Weights of a small mixture-of-experts language model, trained from scratch on English Wikipedia.
Size: width 160, 13.1M parameters.
Experts: 40 experts in each of 9 layers, 64 SwiGLU neurons an expert, 3 picks a token, a softmax router.
Training: a variant of SOAP for the experts, 304M tokens, 9269 steps.
Below are experts of layer 2 (counted from 0) of a mixture-of-experts language model. Rows are named router (the router's row for the expert), gate (a neuron's input weights, with its number), up (a neuron's input weights, with its number), down (a neuron's output weights, with its number) and show model dimensions 0-159. Each number is 50 + 12 x the weight over its row's rms, rounded and kept within 0 to 99.
Before each expert's rows: a language model's description of what the expert responds to; "comes before" lists some tokens at least twice as common just after its tokens as in all text. This comes from a sample of Wikipedia text that the model never trained on. Tokens count by the router's weight.

# expert 20
Sentence-final periods
comes before: "\n\n", " The", "\n", " He", " In", " In "
router:69 39 13 49 35 46 43 43 68 65 63 68 54 52 35 49 46 42 65 43 46 45 48 42 34 33 46 42 34 40 49 71 55 48 42 50 50 43 45 39 33 46 39 64 42 38 36 43 41 63 54 63 36 39 46 55 45 68 46 67 60 50 42 61 56 81 63 56 54 65 56 33 46 62 46 34 60 50 54 48 32 45 62 56 52 45 64 52 48 53 74 45 46 45 54 57 41 48 54 64 45 57 56 32 61 39 23 57 63 35 13 70 40 24 45 68 30 73 52 55 53 47 39 53 40 50 62 66 42 59 58 41 60 49 38 46 19 51 45 48 56 53 34 51 67 26 57 40 59 61 48 44 33 33 59 33 54 43 54 59
gate0:61 49 36 57 75 39 61 56 57 42 46 62 52 74 42 44 53 34 32 38 58 42 55 77 56 79 42 38 50 66 33 59 46 46 36 63 39 53 53 44 37 46 50 46 44 58 43 79 29 51 45 45 45 88 44 53 62 50 61 37 53 41 44 66 58 33 54 61 66 40 69 32 47 62 39 30 48 61 57 64 48 45 60 29 52 51 69 62 69 35 58 54 75 56 48 58 64 34 51 42 26 35 51 58 36 37 39 44 50 56 34 55 62 30 43 47 47 60 47 54 47 78 48 49 81 57 47 58 53 77 56 45 68 44 40 46 50 57 49 46 49 34 50 49 45 53 69 50 72 57 49 51 53 45 54 49 56 42 63 62
up0:36 56 62 45 42 25 48 32 48 40 48 34 35 43 39 31 51 62 34 68 39 47 52 43 52 38 47 40 38 43 42 52 53 45 44 54 68 52 38 57 62 44 43 32 46 64 57 68 57 54 30 53 54 48 27 26 51 22 47 50 52 58 64 45 48 38 62 35 61 47 51 53 48 52 81 66 67 35 40 50 36 43 54 70 73 38 38 49 47 49 59 57 35 52 45 54 28 71 48 52 41 37 63 35 55 60 31 57 43 47 53 47 47 54 69 27 68 53 36 47 49 47 61 60 50 44 56 44 34 65 43 68 54 22 63 48 50 45 37 73 65 49 47 33 50 61 41 49 45 56 56 24 19 35 46 39 55 58 54 22
down0:53 56 42 47 60 24 43 46 52 51 81 30 30 44 71 54 33 31 62 56 66 42 53 55 46 27 66 46 59 48 36 32 46 26 45 42 45 43 51 70 36 45 57 52 60 43 39 36 57 57 60 55 52 31 37 59 50 63 45 76 47 34 58 59 60 65 54 61 72 59 49 71 47 45 41 69 75 51 62 42 46 60 71 32 45 56 41 46 41 40 55 44 42 23 28 68 53 50 58 39 53 54 65 58 53 54 68 43 68 41 51 44 51 48 57 42 29 57 67 51 58 66 48 57 45 37 50 40 42 53 61 47 50 63 47 45 37 42 52 58 34 58 77 75 60 24 47 43 43 68 59 56 40 49 49 77 56 48 59 53

# expert 5
Delimiters before numbers
comes before: "1", "2", "0", "3", "4", "6"
router:51 40 48 49 56 36 71 41 64 50 58 48 61 64 38 62 38 47 46 40 55 43 51 40 43 37 36 49 47 31 38 62 64 67 44 36 60 61 35 28 39 61 36 58 34 42 44 34 38 61 49 48 37 55 28 49 42 58 44 60 49 55 37 72 62 64 58 57 44 51 57 41 34 64 64 43 55 65 40 34 50 38 58 63 29 31 57 66 53 60 65 55 47 31 55 50 67 45 52 69 43 50 60 37 61 23 44 55 59 37 51 32 40 45 44 80 55 76 29 61 63 47 33 44 27 72 69 58 50 60 61 43 66 47 46 40 33 48 44 49 74 54 60 58 45 35 47 41 37 75 46 38 36 33 51 50 62 46 58 74
gate0:53 46 50 37 69 35 67 41 55 48 47 52 57 57 54 66 50 62 39 46 46 41 40 40 53 39 64 82 41 34 51 57 68 71 64 38 54 47 54 44 52 43 49 58 44 53 51 45 65 31 45 59 31 66 35 49 61 42 51 45 51 50 48 46 58 43 61 33 46 49 38 30 43 37 57 58 43 32 28 49 48 32 51 70 43 43 27 57 67 54 78 36 79 40 41 49 58 63 49 54 46 49 51 40 42 55 25 70 50 48 58 56 55 61 29 63 64 54 38 44 45 32 48 24 45 49 50 46 60 55 52 46 45 20 40 25 52 67 69 65 49 47 55 80 35 47 58 58 55 30 82 44 60 62 68 55 51 60 60 56
up0:48 60 49 46 58 70 50 54 58 52 60 63 56 41 48 54 41 45 44 23 34 76 43 54 56 31 53 70 50 33 33 71 46 29 69 32 50 56 47 58 56 59 56 58 66 45 45 63 70 64 42 41 45 35 62 28 60 53 43 44 64 28 49 62 35 25 32 39 61 35 42 33 31 45 60 23 67 71 58 55 47 48 48 43 86 50 49 64 46 53 63 45 47 63 31 51 56 65 58 51 74 46 60 53 46 36 50 66 37 59 56 61 54 57 46 62 41 63 47 30 49 34 70 67 29 61 55 59 64 44 59 43 52 44 42 54 41 45 52 47 54 51 44 41 46 62 65 46 53 52 53 42 62 63 63 77 34 52 66 57
down0:56 73 43 76 73 55 55 64 45 60 59 40 57 67 49 67 56 48 52 38 59 76 48 24 42 57 50 76 54 30 27 41 47 44 60 56 52 51 36 58 51 44 29 34 56 63 43 65 35 65 52 58 42 51 62 46 56 39 65 50 32 48 65 54 43 58 46 33 49 38 40 55 61 42 43 42 48 41 59 68 48 54 51 62 58 49 66 41 74 47 67 50 49 43 67 69 31 55 57 55 67 49 62 48 50 53 34 26 61 74 61 21 64 65 44 59 43 46 21 58 39 59 47 42 63 52 53 33 47 49 49 44 46 20 40 42 45 35 61 72 56 55 53 70 53 43 66 47 47 63 44 32 37 66 51 46 47 49 53 32

# expert 16
Digits in numbers
comes before: " | ", ".", "–", " |", ", ", "; "
router:56 44 45 53 48 44 40 36 46 63 57 54 59 52 38 55 36 50 53 42 46 25 53 70 39 43 49 24 26 42 36 65 58 64 41 48 65 52 34 45 37 63 38 34 34 35 45 50 38 66 44 64 35 53 45 40 45 49 55 77 56 65 45 73 59 76 44 59 41 37 52 35 28 39 34 31 57 34 38 37 48 34 62 59 27 40 57 55 61 54 56 42 39 30 45 62 51 38 40 66 53 66 60 37 51 41 47 59 58 33 42 48 38 29 37 48 38 52 49 51 63 47 29 44 38 69 55 66 39 62 77 42 64 48 40 42 45 39 34 50 71 64 40 68 54 32 52 41 37 42 29 42 34 46 60 41 54 49 60 68
gate0:58 68 48 57 43 38 27 29 62 19 51 60 50 55 73 63 53 68 60 42 24 54 74 32 49 42 47 64 49 44 42 61 42 41 48 41 47 90 59 38 46 28 45 41 45 20 63 31 50 51 53 45 50 47 71 59 42 55 40 45 59 52 50 69 64 47 37 32 42 61 36 52 65 62 52 39 60 53 48 64 63 53 44 36 58 51 24 45 40 51 37 65 34 55 45 59 60 48 45 39 44 54 47 25 46 41 47 67 65 43 24 37 54 45 47 71 42 41 62 56 62 62 28 69 39 43 49 47 49 50 31 65 52 34 46 57 68 61 65 39 47 52 47 39 49 61 48 56 42 46 57 57 44 42 43 40 38 47 40 35
up0:69 40 42 17 53 73 48 64 46 37 57 62 35 54 55 50 35 64 50 51 38 55 58 47 57 40 41 58 56 62 41 35 32 43 52 38 47 41 70 26 60 46 58 51 52 72 62 52 41 45 48 58 52 49 31 48 66 43 43 32 58 64 39 50 42 61 65 61 75 55 65 27 56 19 45 58 52 67 68 36 61 29 53 57 50 59 63 53 60 53 56 41 62 42 43 33 58 26 44 32 46 34 47 53 55 53 51 49 63 25 36 43 51 36 47 39 63 69 17 39 62 54 50 51 44 45 68 77 34 53 51 47 34 43 35 65 62 63 43 62 41 48 60 42 46 51 43 44 56 42 17 45 54 42 51 47 52 57 57 57
down0:40 58 62 64 57 44 45 59 67 46 51 68 44 46 72 44 56 37 44 50 52 46 44 49 45 43 40 64 62 59 51 53 67 48 44 57 34 46 41 60 41 58 43 45 52 44 55 26 59 42 41 35 63 39 55 54 54 47 26 64 43 65 44 47 46 54 77 60 53 48 54 67 41 54 58 60 56 50 46 77 39 38 44 47 71 46 59 67 32 68 13 45 56 70 66 71 47 51 58 48 47 64 53 46 69 19 69 61 29 39 22 71 48 31 21 51 35 50 49 51 39 54 46 56 54 52 43 49 53 56 33 66 46 53 37 69 49 41 62 31 47 40 44 48 53 38 63 64 47 33 59 48 45 54 34 68 31 53 53 77

# expert 28
Infobox list dashes
comes before: "| ", "-", "|", "The", "- ", "=="
router:55 44 49 62 51 31 62 42 59 53 65 34 55 59 51 53 43 40 56 14 38 52 51 28 45 39 42 50 51 43 34 60 71 71 38 51 54 44 41 40 50 60 40 41 45 37 41 30 42 64 35 76 30 50 44 57 47 72 39 56 51 55 32 65 59 67 34 59 47 50 61 59 30 53 61 48 57 56 40 45 57 25 54 60 57 34 53 45 56 61 43 69 33 43 48 49 67 31 31 62 23 69 53 57 56 42 44 69 52 37 51 69 39 50 40 43 49 44 37 55 63 21 38 52 47 57 53 57 41 57 54 51 80 30 47 41 38 42 48 66 63 73 49 57 41 38 52 48 66 54 40 44 38 34 58 29 66 53 57 68
gate2:52 40 42 59 61 54 59 45 20 50 45 58 36 72 24 40 46 34 45 38 69 44 58 45 38 31 37 47 56 48 48 64 55 64 32 41 56 53 41 24 70 50 29 43 69 38 62 56 41 53 49 51 49 55 48 50 59 56 34 55 45 35 65 32 43 59 28 65 34 52 49 34 58 44 49 50 26 41 41 41 62 41 39 30 58 36 22 37 59 32 42 23 49 45 27 51 53 55 33 55 45 65 61 60 46 55 53 56 44 52 53 49 49 30 43 33 30 61 49 49 36 46 36 40 46 57 59 50 74 52 32 43 64 52 81 42 49 65 59 44 44 41 39 42 69 64 50 36 73 57 49 69 72 44 49 49 53 43 45 46
up2:43 67 54 30 46 57 46 51 32 27 39 57 38 67 50 73 56 76 67 46 39 42 71 54 62 62 71 49 45 41 45 52 48 47 45 45 37 61 62 42 43 50 54 49 53 32 43 41 56 45 61 58 45 35 60 57 33 48 62 68 47 44 47 50 52 46 48 44 68 36 53 45 53 83 30 49 53 62 40 64 55 50 73 56 50 76 74 52 47 59 51 44 59 62 43 44 54 64 64 46 42 40 51 26 47 33 38 46 48 48 30 45 56 45 62 42 51 32 37 45 43 31 56 55 70 51 49 24 78 42 43 45 34 50 54 27 40 69 49 36 58 65 61 48 40 62 64 48 30 39 38 55 41 63 45 51 70 29 78 53
down2:21 41 47 60 37 47 42 43 33 71 71 73 57 44 61 57 46 61 40 48 49 41 57 48 42 42 44 48 51 41 59 49 43 33 33 63 42 70 47 24 50 34 38 51 47 27 43 49 32 30 44 54 46 39 57 64 33 55 52 49 44 60 55 43 36 41 39 62 35 58 31 30 59 70 59 68 61 51 45 37 70 61 54 42 47 75 49 36 56 48 35 43 47 69 35 49 49 39 67 60 55 43 63 42 52 29 53 59 79 63 38 63 40 48 36 66 52 50 24 57 20 44 53 46 57 49 25 37 46 55 56 40 54 46 26 31 56 57 64 46 44 51 40 34 53 50 49 53 57 55 39 44 67 47 63 57 77 45 53 62

# expert 24
Line breaks and See also
comes before: "| ", "-", "|", "\n", "\n\n", "The"
router:60 43 35 63 46 35 46 40 59 50 63 46 51 64 47 60 46 40 51 35 36 50 53 32 44 50 45 50 50 44 41 64 68 58 39 37 62 43 45 47 41 60 38 48 29 38 44 40 42 59 35 70 27 65 35 53 47 78 42 52 51 48 40 62 57 65 45 68 45 50 55 55 28 52 59 50 58 57 42 37 50 23 48 66 54 40 55 53 52 53 41 50 43 42 35 44 59 27 37 55 39 66 60 40 59 32 49 67 52 42 47 67 38 42 42 67 54 46 47 61 63 18 35 54 43 61 78 56 46 74 59 43 73 38 47 40 42 43 39 63 81 55 53 58 58 40 71 41 69 72 44 35 31 30 58 33 65 43 65 66
gate2:55 48 58 48 47 52 58 30 32 47 42 51 56 67 58 36 53 66 30 34 64 47 47 47 48 56 38 45 46 38 68 51 37 40 44 34 50 50 40 58 27 45 47 35 61 39 43 36 49 55 61 59 21 69 43 70 47 66 58 57 75 45 51 25 55 61 65 64 26 49 49 45 57 51 40 31 32 36 51 54 47 83 40 69 42 88 50 51 47 52 56 42 62 58 26 47 67 67 49 29 31 56 71 40 56 75 48 63 50 49 71 66 56 45 38 41 49 53 64 58 70 51 70 56 49 62 62 41 49 60 41 58 49 64 58 43 51 41 49 28 55 78 41 49 54 51 49 55 44 37 58 51 52 47 43 43 40 55 65 49
up2:44 54 37 37 52 41 43 34 63 49 66 41 60 63 45 59 79 48 66 45 39 41 54 30 35 23 63 70 58 56 40 26 39 60 48 34 62 21 65 68 64 57 53 62 46 42 45 35 50 44 70 25 54 43 43 39 58 34 37 46 62 48 57 53 44 54 39 50 58 72 51 62 53 50 40 51 49 49 46 64 34 51 30 46 30 45 56 35 44 33 59 44 63 47 39 47 54 69 53 63 56 50 57 56 43 33 61 74 70 36 69 55 56 39 47 69 66 63 70 49 55 38 34 35 65 49 61 39 44 25 58 58 50 28 68 47 41 44 60 56 53 46 65 50 25 66 43 45 35 43 60 59 52 48 49 61 46 63 68 59
down2:66 58 38 66 35 44 40 53 42 62 43 56 59 47 49 69 55 39 45 43 44 48 80 60 24 18 56 67 41 50 68 61 61 21 32 56 40 42 71 28 52 31 41 68 43 47 51 43 75 34 69 48 51 29 34 41 58 49 49 45 54 54 43 36 34 45 42 54 32 39 37 36 44 57 45 46 56 57 70 41 51 53 61 48 74 43 47 55 51 54 47 58 34 59 41 49 26 32 59 47 67 52 50 47 60 62 61 51 55 63 42 74 29 61 54 40 44 55 48 41 48 62 54 54 40 64 48 32 55 40 45 48 37 64 34 62 53 36 54 39 40 55 59 44 63 46 56 51 14 64 39 54 69 39 56 65 52 60 44 34

# expert 34
Year digits and politics
comes before: ".", "–", ")", " | ", " |", ","
router:67 37 53 58 46 52 61 50 51 52 59 45 67 56 35 56 40 40 62 36 26 48 44 45 39 53 40 41 33 36 38 62 60 54 42 48 62 52 40 41 26 56 39 43 40 41 48 59 36 57 34 68 37 59 42 44 48 42 46 78 46 73 37 52 61 73 30 57 31 54 39 26 46 35 51 39 72 27 48 40 58 39 50 53 35 43 61 57 46 57 41 67 36 55 32 52 54 43 35 66 44 56 66 45 59 21 48 75 58 44 30 67 41 34 42 30 53 67 64 56 53 46 35 48 43 54 77 55 51 53 71 36 53 52 55 50 59 43 38 45 54 70 35 59 70 34 70 49 38 55 43 22 40 39 58 45 56 45 61 54
gate0:57 24 64 57 23 50 57 49 49 56 56 47 74 53 63 50 56 25 55 49 21 31 62 43 28 64 38 69 47 68 64 54 35 47 63 40 72 84 51 59 35 63 42 34 68 42 53 56 32 53 71 58 44 46 58 45 56 45 43 57 39 33 46 35 42 42 37 36 61 43 40 37 53 60 85 49 68 58 27 53 51 57 54 53 37 58 52 61 48 45 36 67 43 50 56 35 51 51 43 59 57 36 56 67 44 44 61 48 48 64 51 57 50 43 36 64 34 57 53 27 43 63 53 61 39 49 46 44 50 44 43 28 69 57 62 43 41 69 47 66 70 62 56 56 69 39 47 46 46 44 61 51 71 55 54 47 63 52 67 56
up0:65 64 30 66 21 32 46 48 47 36 41 48 38 49 53 45 47 39 57 57 57 51 36 43 44 63 55 66 63 46 49 47 53 55 46 61 56 67 41 33 31 78 49 61 49 37 52 60 54 44 62 51 31 52 44 31 53 52 44 47 43 33 61 40 28 66 60 62 32 44 52 52 48 66 54 47 61 45 38 60 44 55 47 53 69 49 46 47 54 56 51 48 47 65 38 34 69 46 37 39 64 45 52 84 44 62 46 34 52 44 63 55 65 46 72 68 41 53 49 66 64 50 41 53 33 48 35 64 51 53 71 52 60 36 29 84 40 76 57 37 28 49 53 42 64 43 70 51 56 60 82 29 64 48 61 47 35 61 51 40
down0:55 51 62 56 40 49 56 59 59 24 34 71 44 47 58 42 50 67 74 66 42 38 53 56 38 57 34 78 35 29 39 56 60 69 61 57 68 61 56 35 39 42 49 34 40 44 84 54 47 37 61 59 48 50 51 54 52 56 62 43 60 60 47 59 51 43 42 68 53 64 58 74 32 55 53 70 50 59 48 58 41 53 42 60 38 68 31 67 71 25 56 48 44 44 47 39 38 22 55 33 44 52 44 49 47 55 53 53 43 38 52 48 55 60 70 48 41 39 49 49 51 49 44 56 42 35 58 58 50 51 45 24 41 41 35 45 51 68 41 52 36 53 51 66 59 57 60 72 32 24 33 55 51 65 34 49 73 30 41 36

# expert 11
Leading number digits
comes before: " | ", ".", "–", " |", ", ", "; "
router:48 39 44 54 47 52 47 38 47 56 53 46 53 54 39 49 37 49 45 42 42 20 51 61 34 42 51 32 31 36 34 69 56 61 43 46 62 52 31 40 40 62 40 38 37 39 49 50 37 67 44 61 34 74 43 42 42 51 59 68 58 66 47 61 62 60 40 59 40 38 48 43 22 43 50 38 62 36 37 42 41 41 54 57 20 35 60 57 67 55 43 42 35 36 52 58 50 37 44 63 43 74 60 37 52 31 39 64 51 37 41 47 39 29 44 45 34 61 49 46 62 42 35 46 37 62 67 64 40 62 87 41 63 46 40 48 55 40 33 53 68 69 48 66 51 35 40 40 44 33 30 38 33 45 62 33 57 52 66 69
gate0:41 60 37 50 42 60 44 50 64 56 46 41 61 21 48 71 48 45 73 50 53 43 52 31 53 60 44 57 55 39 48 48 48 55 48 56 57 62 54 61 54 44 44 43 48 64 51 65 53 82 75 34 35 48 70 38 58 62 57 61 82 54 43 55 60 20 39 39 49 42 38 49 45 54 49 30 52 74 51 69 67 40 28 36 62 46 37 63 45 50 40 60 40 27 57 62 65 51 39 34 57 35 49 52 51 61 57 53 69 64 44 52 35 52 32 42 68 27 59 45 45 51 37 45 52 49 43 47 76 70 47 63 92 36 59 64 55 55 46 54 44 64 63 44 63 45 34 50 47 38 41 40 38 45 64 56 48 58 56 52
up0:44 65 54 75 37 46 43 44 40 56 56 43 31 44 49 56 45 45 54 57 60 36 52 62 57 59 56 75 31 48 62 34 55 53 23 54 40 60 60 42 36 40 58 46 47 56 70 46 41 65 38 49 44 36 56 55 51 66 55 58 46 32 70 66 55 44 57 58 38 51 48 35 38 65 45 58 35 47 54 43 40 79 59 62 57 36 63 50 58 55 52 52 58 40 51 51 67 49 29 43 35 20 32 59 52 72 41 33 62 40 46 54 57 58 58 37 26 49 94 37 50 34 42 43 57 32 48 39 37 72 43 41 52 46 53 63 69 45 44 49 57 36 55 47 43 56 64 55 65 60 55 81 44 68 64 44 38 34 49 62
down0:63 55 64 52 58 70 54 55 39 52 70 58 61 62 59 78 43 52 67 56 56 58 49 39 43 58 43 50 49 62 56 55 49 54 66 50 28 53 48 60 56 49 37 64 56 38 40 57 50 58 33 59 41 59 19 44 50 64 36 50 51 47 55 35 48 45 37 47 54 60 61 58 64 34 61 46 62 67 54 71 41 76 40 56 54 67 57 50 20 38 27 42 34 71 43 57 46 46 48 48 35 57 41 31 70 37 44 39 59 68 29 68 40 58 47 30 65 39 35 35 65 39 48 61 58 56 55 40 28 56 54 34 22 41 37 43 44 66 47 46 31 46 65 58 45 51 55 57 43 30 41 37 45 71 61 59 47 22 60 47

# expert 35
Word and phrase closers
comes before: "\n", "\n\n", " the", " he", " a", " \""
router:70 37 42 48 46 44 76 39 51 53 55 44 69 49 33 77 39 45 56 49 60 46 45 47 41 43 38 57 40 44 49 63 71 58 40 53 53 54 45 46 46 52 41 79 34 42 37 42 44 58 39 65 34 74 33 57 45 68 34 49 61 50 33 56 63 60 42 56 36 63 60 39 41 64 67 52 67 62 58 41 44 40 68 61 43 43 62 56 49 52 67 55 48 48 44 36 67 47 60 52 27 60 57 38 53 34 31 54 56 37 49 54 43 47 41 71 48 52 51 56 70 39 44 51 39 69 61 62 40 64 46 52 77 38 40 47 27 45 42 51 61 58 48 63 44 58 63 27 57 77 51 41 34 38 71 24 61 20 68 62
gate0:43 36 52 53 32 42 51 42 31 69 59 61 33 70 35 46 53 45 46 74 56 58 57 57 57 34 50 50 56 47 37 32 68 63 58 44 35 33 47 44 55 45 41 45 40 62 59 36 46 52 79 71 34 59 49 31 56 52 37 40 57 31 48 34 49 30 49 49 47 55 54 42 64 31 57 57 47 36 56 39 36 50 57 48 51 63 56 64 55 37 70 36 60 50 45 51 46 56 65 39 53 41 59 82 69 46 47 59 28 49 35 69 45 55 59 63 19 65 70 17 48 40 37 41 60 64 32 54 36 59 59 43 62 70 61 50 47 36 45 61 47 51 46 38 60 31 30 62 55 43 64 45 58 53 59 62 56 42 31 39
up0:64 36 43 47 56 57 28 60 23 63 63 55 66 51 49 30 64 50 74 37 64 42 53 44 44 50 47 48 56 70 29 47 45 57 69 65 92 49 71 17 70 57 44 52 51 60 68 44 57 29 70 51 75 37 31 59 44 45 44 56 52 63 22 41 54 75 65 43 44 49 56 40 51 47 31 63 62 49 51 44 56 54 54 56 37 52 33 46 59 42 45 56 55 57 50 69 57 49 51 39 40 39 34 32 59 55 54 44 45 30 34 71 60 60 47 50 62 50 49 44 51 52 62 49 51 41 42 52 43 56 45 38 45 62 25 39 54 56 54 82 58 42 56 48 53 42 40 34 47 38 69 50 35 47 44 62 50 38 48 49
down0:32 51 19 50 39 67 45 38 57 66 52 69 53 39 28 42 49 41 53 38 65 52 70 39 64 54 45 48 45 45 51 21 59 44 48 66 24 29 55 59 47 45 55 38 44 58 51 56 54 37 52 46 49 57 49 56 45 41 38 43 49 56 64 44 38 40 63 49 40 41 65 43 81 28 26 50 50 38 58 60 66 65 49 28 60 48 30 46 45 51 51 47 44 35 55 43 52 44 43 46 55 28 52 42 54 47 66 43 44 69 41 61 92 48 56 68 56 47 41 51 46 54 43 55 63 34 35 51 48 65 42 48 66 65 31 52 38 37 42 50 33 20 69 51 27 40 42 59 64 54 54 59 49 60 59 59 62 30 43 61

# expert 32
Country and year pieces
comes before: ".", " |", ")", " | ", "–", ","
router:66 51 28 58 43 58 71 46 52 51 68 54 59 55 41 61 47 33 70 40 22 50 65 43 34 40 59 31 28 39 42 58 56 66 48 51 52 44 44 43 33 74 30 45 40 36 51 60 45 57 49 70 42 41 42 47 51 58 55 60 52 71 48 57 48 58 38 56 44 43 23 27 44 48 34 33 62 57 39 43 53 44 65 58 49 44 59 69 54 62 55 60 31 41 40 49 59 45 46 63 44 52 58 44 62 46 56 79 72 46 19 84 41 45 48 41 37 68 72 49 55 38 35 66 49 63 66 52 43 66 46 42 60 55 37 48 67 43 40 61 61 64 29 60 58 33 68 43 46 56 44 43 41 45 58 39 59 51 63 47
gate0:67 65 33 52 55 41 53 49 55 57 56 56 52 39 58 60 49 57 45 46 58 50 48 57 44 41 63 42 61 63 45 58 54 43 41 64 81 40 49 44 40 54 55 39 35 35 45 48 48 53 51 48 37 59 27 47 67 51 48 44 28 52 44 33 58 45 45 25 54 51 73 43 38 45 57 54 48 47 52 55 45 33 72 44 52 64 35 48 53 59 39 17 16 21 53 62 47 52 65 51 51 50 80 50 45 69 48 49 38 34 48 71 58 53 53 53 59 46 50 58 59 41 36 58 50 32 53 47 48 56 49 45 35 53 49 69 78 28 56 29 62 52 50 39 47 70 48 65 74 72 52 70 46 58 44 47 20 38 33 24
up0:58 55 44 45 54 30 33 52 60 53 59 75 45 53 51 62 56 45 56 53 54 39 51 30 43 46 53 51 43 16 54 24 63 66 56 57 24 42 51 62 72 51 38 64 37 39 51 57 51 57 33 53 43 18 41 41 42 26 49 49 51 51 43 41 46 38 38 44 41 34 45 32 49 33 56 38 50 55 29 32 67 36 48 31 49 31 49 44 42 59 55 21 53 66 57 50 40 48 65 34 41 60 27 53 59 60 55 45 46 39 51 32 59 44 46 38 53 42 64 35 44 23 47 48 35 46 71 53 47 61 33 30 57 48 61 44 62 52 64 51 43 50 38 55 42 75 40 50 72 43 48 43 72 75 30 55 43 43 48 52
down0:53 45 43 42 51 66 43 74 34 58 35 34 43 52 31 58 74 44 53 54 74 48 53 48 45 43 45 42 39 45 58 36 47 61 45 61 44 49 52 49 52 58 44 40 34 59 60 34 51 38 41 62 45 68 64 37 70 57 53 70 58 44 71 51 51 38 49 34 48 80 57 52 68 45 51 47 78 55 46 59 65 51 61 59 43 57 56 46 42 66 37 57 65 47 36 47 48 71 45 65 43 67 44 42 50 67 69 38 58 77 37 43 66 54 45 43 46 46 60 31 35 44 72 31 35 58 37 62 52 53 62 63 51 51 79 44 35 61 54 62 33 48 36 54 31 51 51 43 52 74 51 66 29 45 60 29 27 40 35 62

# expert 3
Table and list separators
comes before: "1", "2", "0", "3", "4", "6"
router:53 42 42 61 58 32 72 37 58 42 62 46 59 55 33 54 44 48 50 33 55 46 52 41 47 31 35 49 51 35 34 65 65 59 43 33 59 47 31 28 37 57 38 54 33 42 42 28 43 61 56 45 41 62 37 52 48 60 36 62 49 59 31 74 62 57 42 64 37 58 59 58 34 67 68 44 55 51 43 38 39 40 67 55 41 36 57 64 50 64 64 49 48 35 64 47 67 51 53 78 33 64 59 36 55 25 49 58 49 40 50 62 39 49 40 72 56 78 37 59 63 46 42 45 32 70 62 55 44 61 62 52 73 35 48 44 30 47 49 49 70 58 56 52 42 35 64 41 52 80 52 41 31 42 59 41 62 54 61 69
gate0:40 53 48 58 63 48 62 51 42 29 77 59 56 38 51 43 62 71 35 38 62 42 51 61 57 41 52 33 69 46 42 53 43 43 50 28 51 57 29 33 55 59 54 49 56 50 44 43 51 61 69 37 60 58 38 42 66 53 37 64 39 53 60 62 53 59 45 42 42 49 70 66 55 61 51 44 50 47 54 48 32 42 74 37 35 37 58 56 53 52 55 58 52 31 67 62 69 67 65 64 52 59 53 52 43 39 62 53 30 52 56 43 45 27 43 57 66 52 60 50 66 50 55 27 57 62 59 44 36 52 45 55 56 49 85 30 62 53 49 43 79 37 55 52 53 32 67 40 57 68 88 42 33 52 34 49 75 65 54 67
up0:31 51 49 52 70 50 67 51 40 45 52 61 52 57 57 52 52 66 48 49 61 43 62 50 42 39 56 40 53 40 45 69 45 64 55 38 45 56 34 38 43 70 48 45 36 45 61 31 38 59 69 34 49 55 25 37 55 49 39 81 43 55 47 74 63 47 62 52 43 64 59 53 38 70 53 48 53 55 47 43 41 42 49 26 25 39 45 55 57 65 49 35 64 25 67 50 70 51 67 65 51 54 52 51 48 65 71 48 49 48 51 33 43 65 51 53 58 61 62 40 63 57 47 36 33 72 48 47 53 48 60 59 51 59 64 33 64 56 60 37 73 45 50 48 68 48 45 49 35 50 68 39 24 14 30 67 73 68 57 61
down0:85 57 52 59 33 76 19 57 56 60 61 37 56 46 43 56 53 34 55 45 43 53 42 50 42 53 59 54 34 64 54 47 61 40 38 55 45 44 84 50 58 34 53 51 61 36 38 42 39 54 24 56 51 49 66 52 30 48 49 40 69 36 63 36 48 57 51 27 44 54 46 46 74 23 64 47 57 53 46 58 65 65 58 58 76 55 61 34 66 51 35 77 39 62 17 52 43 33 47 30 49 35 40 53 61 53 33 59 54 48 37 71 42 44 42 42 41 49 65 46 55 46 50 49 62 57 53 60 37 52 40 43 45 55 44 50 61 52 36 63 52 56 40 43 53 65 54 40 53 54 28 63 55 51 41 57 50 15 42 41